From a checkpoint of a small mixture-of-experts model trained on Wikipedia.
Training: a variant of SOAP for the experts, 889M tokens.
Below are experts of layer 13 (counted from 0) of a mixture-of-experts language model. Rows are named router (the router's row for the expert), gate (a neuron's input weights, with its number), up (a neuron's input weights, with its number), down (a neuron's output weights, with its number) and show model dimensions 0-191. Each number is 500 + 40 x the weight over its row's rms, rounded and kept within 0 to 999. Numbers have three digits each.
Before each expert's rows: a language model's description of what the expert responds to. This comes from a sample of Wikipedia text that the model never trained on.

# expert 6
What it handles: Infobox field names. Field labels and their word pieces at the start of infobox lines, like Born, Succeeded, Species, Rec(ord)ed, Binom(ial) name.
router:536508495540528494516517553517534450434500491514528528453491479463512570502557536491443587473474522534524503570464501516500555480478559459586571491494456491446511544452517543464435547548503502534493535556441528571472523483476454525591593542527487537456513524498487507564496482546495549459508533505503513557468517565510503478447511479488495502534574463455514497605488555462471415500569430560432487502531432495540434486564463528564434516493523540513462541477519436528554482540551468517514506471436444509554485570525563462486472557501541428478516503495562498532480483509482436525
gate0:550469481514540559477413485518441458485559453479467503555483504472500513536527559520531553511519531477524494514560486530524471502447531443487565498540502516441453538502510562456448452573548410455424484530570462423472435485447514564472529473506512530501513492476456498516516455517541539554482500499610538520493500449505536543486474512560566544470544533473548494565555567492553449531549470565543447512481466458467527455455514468466547468550544485552425504460505553387539511457428571501507508460518518574469507470491489472468483493528565506463565470499481519533517469525508554523
up0:510477578520473451480519527534539480425468498518405529511501472497502498505533507516542477512512391512484530478508510481463475435513506547556563472476532393493513475484507427521546511428543463474477527494499571532530422557475464474498559500512442524478478430554518453484535478496480459447520471500517454467403519490495521516478435486433430505510487517525454472450400482520521517493462509585476499506541483510551435506541480582518490464486439503466457498453504482541449485483535521586427492571449490516570476426516409528563518490510525487556431571476491486535476525504446439529
down0:548540534491535471489449456461501497500504523452560576479561480450487556491508483495469492502504552560471440554552447529490440471542532543538516516494442462475495505532458500474510477504444466563518539511579472528545547502474569466523503496534479480558477537442552531506473517487536539407445512521582489527525485517531423535524518492503487508539585557484439552494506478445527574582552494497440399461526525505472536421495493529508415491435505497473584592535556486491512414549552518456489495449527491468489506472580465472452489494583538483488459492555536458478513440523459503498
gate1:543452520494513409458587545503501501504554472470484488399509524596496535432502547474501564540526469516488450500518482456579550450537470447462574487560539482507488503474409476469462462518535511513403473553573509479484489520451491511543466542422443550561418484514487498443494536431469468528530533502498580545522515526525522483479493491523481475472538521478462452562515455475495521512520524540521504484486453514445534466528507422439431491507513501443500484523572517509450519510506534413525475466580576468485434477533465563557472516568484527461465504506468500492488474432462435467
up1:551546562465552441531574444454518449482560482491576534463534558519504496425482537531465480513562508600525494498447490516540446495517525471487521558558473483502514488457482492569435521488599439452383508540532417528474560492472454499436524508436495484547532536529495519523481489443503527557515499451446522445553495468429474494498479436507552485482521522466477531506470506434547504486473466575507478574498462494543427484536472496511474569479501505551545513578546451534458495503518434450513452481497494554475477500476569459501557445509482501520499548485497548449593500511475487548
down1:528413554470463443527583561526422491467513464423484577409576539400449470479548530512435453544440540510503518445525490535523465440499506535529466480459513469543479431506497478469441489535470500546475440543507457470495467535515477507500514497470461556527520472544472516464437468572482532512442523461477473505502568540513494455490506571524501499423417463486506559505500488476478466579479525492489456558510454532476484458578497528477502568466461479523493478478437481510500525464539438465488491453560491570530463605517502501533507556489531496483574483566462450471424513506518474503
gate2:503506482458485553582486501449580472528482463402535529490462459480559470423478469452466528587517426490494503517500556500553498477568454498478499520485435490466466533476507519552515480485543460424595514551546523517488425479529511514498560454505509581518491468544546548480489449498500536473501501472586513504477508449473503492495481533547503484490542472501466454457442530540407512522549456447522531490566526494495409538481504510586434457496545455498477520525498541463515579513501567512479473549524555431511508552498500556507521544441488431625568460479472504445526508477513467523
up2:533540549529525443444491515455557444555546541450521510428512513464478587523509504548530493519547488542507530516486498580501561490482522391535509459506569478541520498501586545496602512491500436491529492552507479532531558449461520440541550504500525478522590525463513465484557492458465505485434479482498605418536513544604488508493500527487499521502461485469568527436507543458468522510368513491477488508454525480479544511563497534483483529483487512502436504547541500448494510545529543524474493474494496466493420578440509460500469501567489499542510472531524506516479570474595503556
down2:516485538522551530492467457458450463497514538463512544528576475548517514494491483502502569509504513520485498487456417476460475456494560509439487426499520506495437525543535498453454459469591498511555500506507522535586456513509494505524477484490479483440531472558521479524514477502451490558483488524445493449430446565433577491435458424527530531471534485407568496519511522468544447531562553472525551520556461505427480508470473529584468565425440518495549518436552523567536460438541591490476482517428521571565529486476555473539489493520464553530542459477522564501564505472476535511

# expert 27
What it handles: Infobox field labels. Field labels and pieces in infoboxes and data lists, such as Location, Date, Coordinates, Elevation, Born, plus coordinate letters and table pipes.
router:515443484539526453480496588499482539487434530482543513480537470509466546483569557494415583513496587511495502552471539496443493492474541573513538430452526443504482575542532510513461498521479509555475541536452472545511523488474464510500533542539581485523526448506507499553469467533512413462516455444470500543450512530438467474472508482431488474537550459501555449473446482465406471586507492510527486584529430522463464558539498523561507538515531506458432517453496477545481469562568414525451504520462514553527467464564543508518463461506478463464474418549547547563482529527529516481
gate0:522500437533481559485481524498542468507485547489425501472464543506600562550458571432477461515473578432485529508477457467502517498456486470444440466495561519507547561468517525547457471524462540480521421462540516486444532466441421497522530489478454446491491447517540516477376528530437458543494494536455520503495450476512545525470495481475537480530432451502511493553471516441513568540516469514450478442509519533449504541574478495481472515510517463491439552488460452539488507521512512432479457514469569453447578485517596511573562501450499551468467425447516528427510515556501519473
up0:429540575457544513533505449513427497489560481472546474509558451486471490444488489561442494485534458463527495493480521547516446472592548433597517543533437555494458425501536521425550470453500444499482505532495483526486518478515472476442503481447455465520483485471481506519580534469539549411507496449500507504577570566498447546543433572454470528471540537484521498468470573458499395435394468505495503569459538466543494478455493512543504531540445524473509517532479496487516504502489439557507511544575489491514465513494408453438467508529500469509507509435519501515484495489527564509
down0:451441508538523530442468588574520515504477537474554496497461450487465499521532488584459529536530518491491482434526474551470515560502476482496482464469403500467527517493525462546563520467528538493447533527542441472479516549463481546402493547450523552479478535536555448470528431476470478527474447563496491457405461546482547457457522546489479545538458485536504449537490389631508527469489493433535476520497435494450453544485489488461491464582509578467548502524556531498487477459504469455517516539453501423494525521534504520482504499546505465451440481510538495502540451423564459496
gate1:453592490455444507485456563423562537509451552473482477475479514560579545470515423490531483437546511476527509449486453424501494545446477548591550590504496449546622519449447521442442461501486487431482535510498469439466518522463456507424514509451532512542459478514553464587478517474519503524460474469501503590435485560490459471497548466540475506500554450536556492526475472519499520548513483491540500489436503536436485486517516485487469439527515513517510502486533501542558549445552495492490435506538515487428527463488478498483553455376502483540499480461524442491525514471528499500
up1:591516454573521477468499528341451534506463547526491496503529512524522547505524465441462501459521505438532480485514437445494448484474431508464478540520437510508579518480503494504456410537457522499561520446465517446500599476574464493474512523512538481508456445513512436515506496472492551492511446486407501531451480543531517449519445506587462502501514495514538498534491435534418577530494483475538494475472515519494512539489481459479520561520498556546536532541489530527510568470508475437420421538539518519506474496448518465585489577459441501520489405527507487463463530454510504483
down1:442515492452483523501438521494509468532506483534457522467531501555426473518490485466528483550556494554546522500521560520502474488537486462446559502427477430477509458505461491534485558452445458552535454499488495573418451505458449504501530529463513415480514524452432413464411530572567490468533514468581539479516452591564478462475513507542536413450548515609485506599537400473465481471540521509420517457513426524452492508548547503473467506508466537529502536474483527488549512527550526531544483486536509495517457523494503508565567510552510486494496485457562468445528530502525511521
gate2:571462447472441480452487466533486528505484553477555513515468510523495467456448502549471535534455521476506472550492478497471504387470546497451545499500508483529475455544580455398491455513554540495464406506523581529559474470486532448496511500525514514545502501582488487540533469555514531439450507415443519445518474439506470472545478539487464509593558534541504497569448514470537508482484480421463495442431476523498492557520555482552525474498480444505591498493422526491516437570560482524462483580488567532557560490530481505576535494474445511542503510506525531544452457506478495540
up2:506510523482463534587528541552518456458583516502585526524506486536467525531501482433499582495584547495471501558431483528560492537486484538474484482503574516491474434472484474526493520488528451488469517482522540477535567407544495517497531457500506600515489524528567463487463496559503529431535363479545518526541575457503499489520458531507469501489603515489434458553542469449496479497564535515529533556483449487560536498541495511462492548531557493490534490531499532420437574476538577460554493495460449439538539420472518493527477478509540490507472519464512480445423513472494475484
down2:501547470449521560447452534464474516464504477477526515530561514497521483522519552530535557518478457509476522494507539442517468442545504511490458524595490502464562555575576449478439546431437496546547534517544470582414472579400546496530530441518558550513558486429488527496412472522578469509518457413469450492460491523488460537424535478485470489465496476465474487531514450475539484491518495577517506465464504544487475514446552510484512492502492528500435475528505530555557504538497499484483479542413532440578561591502496534454497550498504451488505469545553545509560516505520449468

# expert 42
What it handles: List dashes, Register of. Line-initial dashes in infobox and taxonomy lists, plus of in National Register of Historic Places, and = marks.
router:450499553554480418567508527489480590536450481443492444476577524535549492536530486469458518440493498581554414534542493539521468544524497438559497499515485571465429507554556543418443448498589498490494447577441544484506465534472581545539483453461466574558492462511566541523433483525517457474566494510536467518562511555524505458490460488490528526542522467470496487576515484460548464543522506524468471540515463525500446490496429502505438508458549441493521553488470492518529522522521495442474527475455544513493450461543566507507531485463504407497486448499471499498444489538479443459
gate0:505555491510521459537522469506499527447410438527503464476445528521431456492527445526451513473509477479468462455455489509531442579483501485480512495492470551541568438511441503479496472599575516454488588421571495554454470527476443482543498524487463517488508470509550491504496539560494469502501497472555441532481476540503468419525456566462497549483551521507501514488499528523547491460468521470558555514490560487451470487482459498614510499477637545540527560448495560513514509493443519480471437500487531457421514524470577536508522496533505424464470467405519538582500490453510522486
up0:562535503472479444495512484522529524482423437482500500514454448507560526579559503533510494492515539444476518489530406482490440532455536482528544529466546517522500536462567502479459484476601480448513563486508520501507503530474470492533540514521564537574524432557490513513520531510431550483536537512535531507533568573461495436508440491475490529506534554446554531494554545379575501426503514497527444490489559503467562560551484494612525437473546441552497532495490538454427524454509545465489461521458550477498508529534471538477473500412536503475470583538476511508497539441538475515
down0:499603517532516537483499534532512549469514535434511497502489539501455525487472489461450563533553458497481513555534473457489469467392523539515536501531469545475499455526492456509483481566480511525464406602554498564507434487492491481475458499487490480588525510518514571453520565590445487437519468555508512438463477473544540506529525536520505504476404556440501507473517489564504448511479423504524469523486517482412449495462457524484579538516451490520462550428546490466472563559447438541494487479523513486555431505490410486487462507542456567545533547521462501497509489565444524469
gate1:499501481432506501503534482505476535492469478567531481567482474532471523510576510478518515502543512533505504460518486448466534524567546460497538498463484512477481489466534463507519499529483533453458554560557538425475506523530516470446494534463488409479491435555516461557523483476415426591530458551466511513482580525485488507586530500511507497551536463468416440546531506575480457560519514464516515478499480517566480515495447481452444523511499471476553488471533476585439524551525516457442481517531504475545495590467456483390520422478532390436506537550439519484457543552484572551
up1:470435599479435463546508446522465491501462524478479498507524548512530546509498479582415510519538555477558515504499518477497463489556450508489435497530542490518520515491464521457502532519497547484479471498437548503572504545537452451497549544534471566465466548412515429465494483517530474504476545536505467483491534602486529447448503486577451417552528502522536580515451549510521540513551515486447518550488568500450465480419579519508552438482492539495482494426556544429498467545570474464532460623446431487522503499463500507437491531506476537554466508511527532514511480447555525508
down1:464457471516448471505567576536483452544499438451488524499446551505537416464545517475482446518480460526496505459524566495444497466426537474447493549523415424537467531572521418462590514463504543524470549486474461471541471397529474412522535565553470540543502572577495531554478461519468522551545503530498531529540558473489463474497510519446490490504454477459466485474448526562492458485546512460461526465501424455487469540489464498518546575569415461491470542509504496554547543501466472537465522540513494558546551514522457471533523518526478529457543462479544487442514556534523545504
gate2:481471537429455539543461498463504476500464498487556531469526484483526539495519521539515481414444541552590469593577441473543542545573467489529470459548505493537536453460518450479411444449566515555526497428543541495535465558502502505523470538490558521466483566455460505506485486501505428525489405503522518548543525477451443584483527450488540521482510575536602511481519540461534513498542438484466497534458480491489424432541538497517503455498585457509511521485467485516527489552431507489449461532529471572471489488549511514505484489444492507516484428596542433544492510521467487530
up2:477447563460553556537555483514442496523433492544516485442545510418497512524408481543486466493486477547467525561465510525510543502455474485525506489476420551598527505542447516517476491514633438477514534462490542516447502556588436559528460512467551483511470461449524482516489422546460453466542440547565442510454535487479457484527524482487514445482477482446505543440460446434468507467493503553471498501490506443536474466432453470501429464486501516516451540453449560484508479537454520463505496551568455509415454511521477516462520428458498513541453514519442499492473451493508434513
down2:459552450570454508477466508409490518534544455542517483448546481541422481461477440544557495498545492445435529495462536501586419444561528400470507479500504475497521566517526539490527454473520500525467465513452464523497545415463479508492478449526498494523467569497500515500422466434536422527545520520537486487481490465465518432417580522484570465542507506555504458507441501544494529491481487431489547530469535499522510491505520474547513590538509456492441481505530421455530459581492539491543477459540570485499495498458481438566501525552505458472478478531564486506587451476446521540

# expert 36
What it handles: Table pipes, label colons. Pipes and colons separating cells or labels in music tables and certifications, plus called, said, released before quoted titles.
router:475434593498527465530504497550546556554456587455487457457423476502486499490435531473503514475513547512497485515524495509495500528580542478544525473485529498461472511443564490524534480487546523446482471556547477479430506457484539605541559471432494531431506473504502502475456492551518428469501450560467459487499509482468443485478490523558469480521441481569560538524510522570517561542522543474468449507540548520465468427550530517501532543469491482528560540509524443520421582535568541482547477493419577503437489477569548507502492502464553534480434475479468473477424540582512534477
gate0:519499511512509495517512637526475491562434508472508457502490508553445472439547492480462515416481515458494490411476573513489420550464504478464502546509488514552438436576491506530456450492537516482515454576490509471513519470456489512528452501527478510518519484368437519480466512531523533463496489475458486449504475517435506439460509587528537492461514537491580468545434560546407521550525453458503535548464514495519546532513544473488439522521492542497504603440483472520483543464495453566501550485492516476505485451515491522475483435566522489511503537438578467508413551538477451513
up0:520515508489503554452471472491489500511503513566435588491430510441511499535502568540500527480537458526488522548544465564496488508449479557504538552536525504484518526427588484460550449498538457483484451524480579432473551494552473557478488538419531476538557561455539514544495522517534498519523494463541512515551564509537490442543555484522540539463537524572591598468592499409488498535503476509538471418507446527495432521513579577551470521423506467553464474565527546511484517490529463425540534501474529509517486503464535401540459508509465521456519499474557521478496495500523495530
down0:561403428530522518523435508499467520588390594509522515494494573495481509473560469524493506531510508523463553472488502522427466486533486502461481500441494526550472525484501483488562496505481522479480531543547448552538550507482505464509539516446513477568571521495449491468500496496463479401451528628454533524538466529483443513483413504490557435441457507479552489448515466530534519468487509524606513528505412564489465444543510486482503467528488488555566488513530454505474526499508521525552433523512526538511516538498519547484561437483473550430518490426423452450542478528490524466
gate1:515485478520562493565456514476519506464377576514564539490490510463459527538507530507509547495531530487548496493485564471461473511495497509431519461527442489461503529502460525478445456447521563559553517472546501536516477526384473427443532484509423503469455481530472416475481533522480539438528506495436500431463521519391499494490510517455490452445495455522420512478449522535510468536510525478446510514491493536434534545493512544447484455453518499434518478549573417566409467444501448596448483551525508529506433508514519569537467508476492458458520556479471527512488543534476482541
up1:485551518484450539492524520506473477509561479534479500526510497569522523452480533526500502561512472530488499532515408557546548478506509496548483588471580495483491431527536466602536557526494443484484543556484486497494522496530514554544445569475598513518537549498469598554477469480483522538442470467582519578505537498551506538548461477491544547462487555473529492471508430503487541457478446519573454473518514468538486475539436515521511498496501551538462544405459638462542465567489440435484556480509462511525488526482490477457535476550487549516521454491531490431554538552460474493
down1:493521564452477517565431512494554498439419508512475541488554538462434493500615434491513458474481541532489479555422439445515504560533545532497444444497500556534494465574523505457489479456477474485519520520495516506477519539485521524463491594542547481530556572452474447510527438495489509526484552452433503478591462502535447477458522488476495483558442490481498455420591467494516520458535527504536501498513465531540575592475474459518512531446553478572480478390447516466526494525505474540504516484498523511489494522498412510510462488550507536500484493575565502448470546464557475552
gate2:493474497577408502514473505486488492492496485492472492474523451527499431521487402449450543489550497564508467513484521544541514500487502535544404437495487550546507518451487482563553549585545506569445475521493443551476550465519475556534563486498550477459488486503487412513490468501516513483451468525531427513384453548467533483533451543530535515509480441530428550573507533535491527584578536508486468529522513516509545531541466547499518581412549511452479462516467478461499550494587524512546531569469455485488534467542431462517466516478490514474488456514433520498499458446476430463
up2:494488462424578478528510489496507493491545528529538567495511555497456520447523528548514515448446457452508508462499533518415494459593447451499538479449540562561494525502489526501544449516554579516524555556495552494506548487461531475474488522514482479539560505437473417506478513512515547492521534447495494516550530468522493496548548457405466482537487506506508484407464526559494461469534444503576488458493485497556480578489517485449449425523490455538543512426428467495504587504519417563475460476503553568434474544482487441500532427480440521534546495426514551535476459537480560506
down2:481517458543444461446467559600481497547535518449553522570518517522421503532528566495450520519488467506531496385442528511552546486447498443517447506468512550446484529471565524495491441536476475439479487484489477513533482538497505444542454528504466479569484502558575541520458497515531484532452566572610530500439539530521485485482431520492479509485493480479551487515518530498544498456447496534569548580535558509466515498505494470505501526534501453530508513532498570495500522518426531427424483506469498496597470504523501494574476470531469438517465422425552477538522450401502471512

# expert 58
What it handles: Conjunctions and connectors. Conjunctions, commas and prepositions joining phrases, chiefly and, also or, but, to, in architecture or location descriptions.
router:542551479561533531563518485482471611471452489478561492509520517529534470460474490493538539378487479530496487567445482500528485482526512401494475497519560444493460521571474477511492482489450446469533521530490545487521550477515513509467433461462455530474438517524587518549477527558499499470563474474518445523510487540510484502525483460449543579556508541506445505522492497422562513542493510431482470534571510469456457484520442490526493539412515460559469613458403487457535532452547494452459523457501448449566430490514510487501517529473471500564478507515409450477441483477497517464
gate0:484545506530539506480533532459515593500524475487543541504553529501494503401542457487490508444561551482560420497492519450532500491530482499541440552447508495522486501491611500541494486508534513501581509493451446527503480495576496509451535563481457488476501513452555510491519560567604461565607521558493543491465525433502497506486460445566518587536469493552500565468500499406504548467500451474507521554460541487522493504485516519502511516478463560513476474477540468525545447485469540414557588528474461483503431496539547548447504454466441489450544582461518468504487465482478538462
up0:492631567497527511490481502498507549465536505546528498515626565492504557490513465494457501459523454527493470440521461516581520521514472531513488567514516523456505506465524514510471491530539475378502495474475505478552484504529410526529408569554478537470510511560529471468478496508602499572470464477542511557501443426479471408487460501560493467497455539472516490526491467479466530471491519464534546492458558458498578504541479488514473527501502519532422527425539477453485447472464543424482547512534464473515517442596478468474477530447444519525467525529547475539452499483500585513
down0:406568409493469555504586505536466522530512428501472513447499570464537464475490461479565490580503484489501544563490499489523427443446512596493495550502441494504482495508539482504494533454506423481486483499504501575454542530434459482544552458539500464518472450530468462500556463536469584555581510546499489518510528503537471592491497429504521507448531527469454563521440517529499472455461452493516545523521533551506484510563501453476515518518471409554532461460444528441555573475478486492494516496500476543541452487515504508463447452562492493519508500446501541430529549566569562467
gate1:539436587537516499552515495483515523525493451529457440422577463515523553537488502439496402459507486545509481489493469509514475580582511550499474480498513464459481528482522508492457441484467446526519458483556472510522500515532454463503450441524497547589486476465546583508495476539446515551502538486515468524530539554435441520568510518484518537446513498485426545499588524518510477527532476521432499534609419491498493496419491513445479541510516467531542488476565496532544437557567544484486533455467474446485540478479468542563564538523515465525431420448451526469448477534437491514
up1:474456509526478491508500529462459487484463478472420545457530482508547475548467454511529446519561450522505567504594501515507574533501547477531473474458478459486522528463605497591539423496525519468462487455485555473430482534476477489466516387578471475496512401502546541478448453527390515526534502482509538506563532495454451472510534504477448461495479527508493494547557513480498556520500555487435543468566564511514496579461466513459463428472531549542552481452521519561482549519557524488451542534525489525577566489483457543414543473564479534489510515528484478507517449522518446488
down1:506436540481475413560495442495539519485485507535480469519500448476474549542479559541542498488486434565554545504482492510435477563559519540485459458481525467490545479535445513477531467524557515524579511590461450553495455391547495567463564551446500469536481528521473484477544493507482477461437508544476543522427500520599479480513513492475588547434539477496514492478461414519548532526459473546526493455480478509478453469475481489466489563497480426529548517515472449453450434402534434505532469518464513505551498489544532469442514542459494506518507462452547467536525526585520421478
gate2:441538531493531512518509575564508450501540487533500503510493533498486472544520389528582543480464472492431491536490484464506487488530553519501527474573524436535483519528499526541433504507488460535487474453461466503495446524496482479528486511531470581535490514499611441454468530499521546519469479525600546548586469495527564520497481477393557497495485488545488490432525466474408494451523486462541461537507502467420468517475473500544491498434466504539529524478532544479468427493483558557570518553458466499590547528537447517416597452482480492514496480580429451527532476462498533502
up2:561542528527478497454566489444533525531489507460442439553452470517556483505451565457526472488482487546500494539519487467535527514503468491501435551472478508455538498439522543450538529456542558540449557529553508509499517542508577502467549459573465492478551493518486530539563462504518485474540522474482438452447570532502501555551504554571428438491430547467480533574466508523555514527463496524474567508485489541501512500449480516447564502578528597445431449525494498533522559483500489463457397424481496527458486502504536493532464496582543522436505560468483596473490565492471521545
down2:605445544525512505498489475530478585524440458511559487514504514487515486463485518519549452505443450529548483482532595543474527502450462477471489533468483487518474524497427473526436512451519439459538424509485519465510488460597530453515543548473526434545536439473434538465524492514505508568549519517498501571540546453432477500509453543531519536490466536548495555473575447486549570502522492574538505495519596563510509515507369436508469533466478502505438513529500421486517548406451497519499512427541428443495498476549491469507478486487471478493465499452535467443458466510526508483

# expert 41
What it handles: Table and list separators. Pipe and semicolon separators between numbers in sports statistics tables and career totals, plus score dashes like 1–2.
router:521413523482557495542441477546500487544447506470457451507448583544491497482460522531479431446510436486489506506514482474445489480517424493508532513528516533505436530468548492540563472544475523527520483455489491537478549484506440426517496455446486468463478493440502545556505440482515461508523423493523476569459499505536427559435518474492470475473528544502445573456515432489424492606479532453483525462537546519469478490477446554496498545457484485427454548451443475561488546545507482531554536466418526479507509531532523450548469545535535500470449443461504567506474514556431610444
gate0:496440492536483474462474461475536531566513521541471498509518531536493497500463500516499486507448521464491515501481534492526492436562473490451458484472516456469501554410452538471545491457516527505538537497430418521490520549519514522466555467537399514531497530487478462512469486537385605492512513500525455498464461537473473545589524458448536447501488526519493535459483496508410517510479570500486462490490438485551469527515489523486612476557528505577495549494511466554529469577532506456498466452454496517419582448501435597511516504559500538507390494547504577538518498429449525542
up0:472488537482499481545528550489498480550509500406465524526499532485476391509551429456581508508577447497495447483538500565537537497504430442523553504493489480494510465578478488379518517517574473521485453505551507522470493525540483525530478538463488498418553459502466571529540461463522454587475473505517424444501474480505484490498530475403495521475501538469465527525411541556538459501524496520461515483485415525465541545489564506483516545543478485453489476504473458510551558454528498584541517495530369552506476532518502442472495450515516518524473561470458553489503533472502435435
down0:517534506460535450497500483476502566527521485452431491441471568550528429553514570466549557455555541486479519385501464494526555511560500478401452480499534490531537491473446470488520478515512510428568577536489498526491455501563509489524549429464394516511457466512461497562489526494530467489522537511513517493509508564526543532482491491482460520449552465513533443523517499540470540577552429475528449451474516460484511449545499484495539573500520602483452566517485450469542499481575501571464528538543551481477444491474496480445543525511461515447435459476535572458491479562469560529
gate1:423494547449480552451500511479519449518504526556519501473458469535414460518450498488537557457500441441499519508502458526550532505511482490494468493549541499473482394439464558518455554479482541499522537490542543494468552488475482502481474583483471494438578536517501529435522537506532456515536527549495441487520403476463546540453553572486457590434580453517513473489537527498540532549537482475539559499483466512473494464496538519460500483504533515472475457547530526521472426473557469519526606544482539580529550439451514500501447424493502523432460522452397536484584521518523476504
up1:452478583437499558473507469518484403538548498546514460506426445530430502575462522487544503529475432427474508505504491489520516490495482494497468494572521520430502413364508546487494540470499532453510494511523492496475531509505486503514503600476487563512563521506497512442494535540531449514485539552533464491456429432480535513430543555514465566463566484519500479512534511459520519536533466526561563480483494555503475454452526547478543550491479487473534446530534516478533445439522512520571587506483528511526580444489566521483438443471499517440462503446406492470542452513513445507
down1:461534489526552466523494505478538519538528409476475576570549478540426483447477499500487488510493491526512538450497534461463501491461474471500431443533497506460520548443551496497529553543483446422398492511424510509472490527512490552478520536437509470537539514569453500509502544509401423432449504389508477526492487416491475598484479501508470524458512476479504502450511490472517468472512491494449518443498430540516544461536499469561502497476498510509435540546500461472537497483533462498477497375466525553475545464439452472546461523509473581519496539499405492553506435518501557418
gate2:491514482477561499506490542478431411480486490563477483515521499475505598443446524566477529500447458516490522543522491432540519571506502517518514448473532492586523530549508509457497467538519501566502494566542440492534496525543447553523515435480537457581513492486549504563528489493494515527475519537544526511536512452464490510483551466510574478448560555520429610520446480442481443483535574516460452507581522453546510521483515492490569507509450548504511511462530552412505469514473472468533469477476536511426511511524447410482518496455479449453450463452452430533460510445572479415
up2:459531430547466538546551490528493479483586560410536499534494513488512484491519465474539533510516469426571512470525507456466394463482560491551483553482527513509547400504551520588541497522462517426539589517445535486515517523501457447456449547525447467480490503492534478489426465458432459475484551477481410553510463547543515502506450476514485476489515509477478394468533479536543545492461413455489457538449561540460418462503499491502487440505504469509542447501521522489538497485508532563483546490516431552517548538435526534446504538503472508504516523426499526484541509526460443567
down2:436495502524502484551452526487521518449523495510532524456442454421560544511525535537477458472466503509531556525473567517530504409528501539503494434517407497493517557461462547510504481563472475468463505450574473475533383543479530441542491481494559525525485430568525550465548467475447472492527513476477479473477474539486491503459545531524458569557465450541563506496446603499574547550615499530467463547455461482499525475461497518452490452544445530546526479494563480430479467459475446414427474522481512394498543493502483535502500473536465521504505497550473463498465479481532462515

# expert 0
What it handles: Musician credits, table cells. Pipe separators in tables and list punctuation in band personnel credits, like commas after piano or the ass of bass.
router:538504433519529468510437463534536547500458527429500504549460584431427496487473526463514511497451474502466534560509511462569512511464551450533548540548553536458512524450562495501448491563493448455562532460476506536505541488517473571538462546509511515448529591530471562524508500573516560507560418455529516498471496480506430485498430574431491513436475588497548489488493480504514474483452480439447495459536559512471463493515456451557485509530456448501496480491494417417527538495553506510564500459413522441550513556492568553511562430520533486513464521491514465514491552491453503455
gate0:424488504498511533467518518514506565518488522524499476534423506475467505492520532494503511453391547496582514433448492480516510498426534512484522596500498505482454485467599517511459456438589528478534494481526466554453446548486396531481468484466451495478467520482438578502465459614534514517470522519619571497461510459496522547494477483567534512460501575511498493557467455461535501485423474499446507389555539516532467523498468506544538504478423461530471510478522518471500489501464536465514503504510589454548468446538505555533515482459455496523535509511500473521510472477482591458
up0:486555547532465455487559514536606580519466476508484511500514466475473502521486571541524458545496481452550497430436491488549513540473441502545554513481566483473491508429566456526444473418591519473559536481473493536538447483535519504494549463460505502501448548471510509454432490508474514449470551487484466577498510474540442509445508506482480530496525506531464517488499425513480565471508549480510437493491541554553531540435500584489538508510477451589485499552472443483542509522445507439484459560492568444535414464409450560502539461439544473527595481531497520494565520494495513499
down0:490483487514403525578552502560495574559572466578503535485450476521593508538460470508580510456500487497498580598484498541528530508429457503503512537479535497491473496447524483538551474518527481573456480511445417569501550495490499478512465508522531475569504522527547504461525512493570438571465461439448485506479541498452426487554521532474471393457469522507565481477523502513490519477521504440474512498420431553493405491494513512451465513483486525529512507489501581516483542567532483436511494485571494481503433525451497457438374493503476529462492451500494528494502466490504502494
gate1:501454494492465455496510518407479489518484528440528502508542469486526486469426490555479438449487513456434430521493525513568493471505544501515469476497481541511460472542472576562453517467552535470506525487458495557480559494538519514492553522657415548496569488506491462459512477491480522501489571422510498466503521445489533486510462594477481453515480510462457534545582498480485472526493438477441537542482462505490473520478526442465500512478532519496431503472554458434516473407531585490560524541457526454435497614483503509535448514490456448442434502516534410533457472486509488515
up1:494495521531507490519459483564531494509464514481487520455520512532504457538476537530472545431529545547521521467461474478465498494535415477522475474560520498486587454456522504501592586458466449522457479533538520476494419468427490485529485508391532490514447512463426581517544517526484490469524497558490489511522497520506463589523540501570498548493441467439497428454505491564514456430465524563577475445452534520479476515557491474524454524555507508444501501480471571549559511508459467509453499493524497502567464390543499517385552497514498550550534489472484535447504482559485569433
down1:496526504518458484480580452500506510500576550509500490534493516505477484492483543472500456487500516472485558444496552543534521477479502544461470456495460479474488486512537457507534489439486468525477542555506512530477639448496509454514483510521421489549519486477507498422521504437508516465473466421401577479570515538511512537502524646470539469515500504434510516541462505489479434560480484577448477517464441439524509635538540471558485513460467502429476434524456503523530460471465581420462455460488447500466539557531507502519497478514525562480509475543498433524519564504494445529
gate2:544532484473485507466574493413486580472551540513559474519469441473497501458508512463563508405387513525514539480564461489530521468478416526516541503568480445495503500522489545528429511470505499586565524490514479440481535465558461468550521425522508541511527485569494490469460519471524457568528542506483500515510512457497542532499483507561494467444472538483446505536444518477458431466463564608487550489501511474498481538495537503540506435528451594555494511475481532388538483520532548482520466465567528459503516487493548492453537470507504481481470407484480499556489405564531472493
up2:458499470444479581476523486540505443538472447549524521496505531521537440559468513466517515495470507524468502609561491532536592550489434474457542478465530467427510510535471492456424508506452449539546498473488546545472381421513503490516521538477542529534485479531591499508456521506484477572464541529436546517434485539423544555438476517550515484527524490490614491479471504532552545528536529446459493492459462507439468543549487539551487519494471456573513441564486442523466446523487516502545525525459553466489481463532499546463572549520545502418440493459476515486518486466460479486
down2:428508548492506519499478485479496515513544425495481456565482470479519498503436465505400572552489494562493494512480504492531607500592461455571413494452473489544469537475472499479465492531504543496508444648534490542463445446475510453475463554485470484511524511496509492523522485483465479529433498503540477505457538580537494472520545519537497573441463529462558477546516457503467488497515435493515547443523595536545510458458446543467477558432463533466424522514517491470520463454473467391492515416484478490448542465452563505505479514535505471488487553509473507575457512481438488488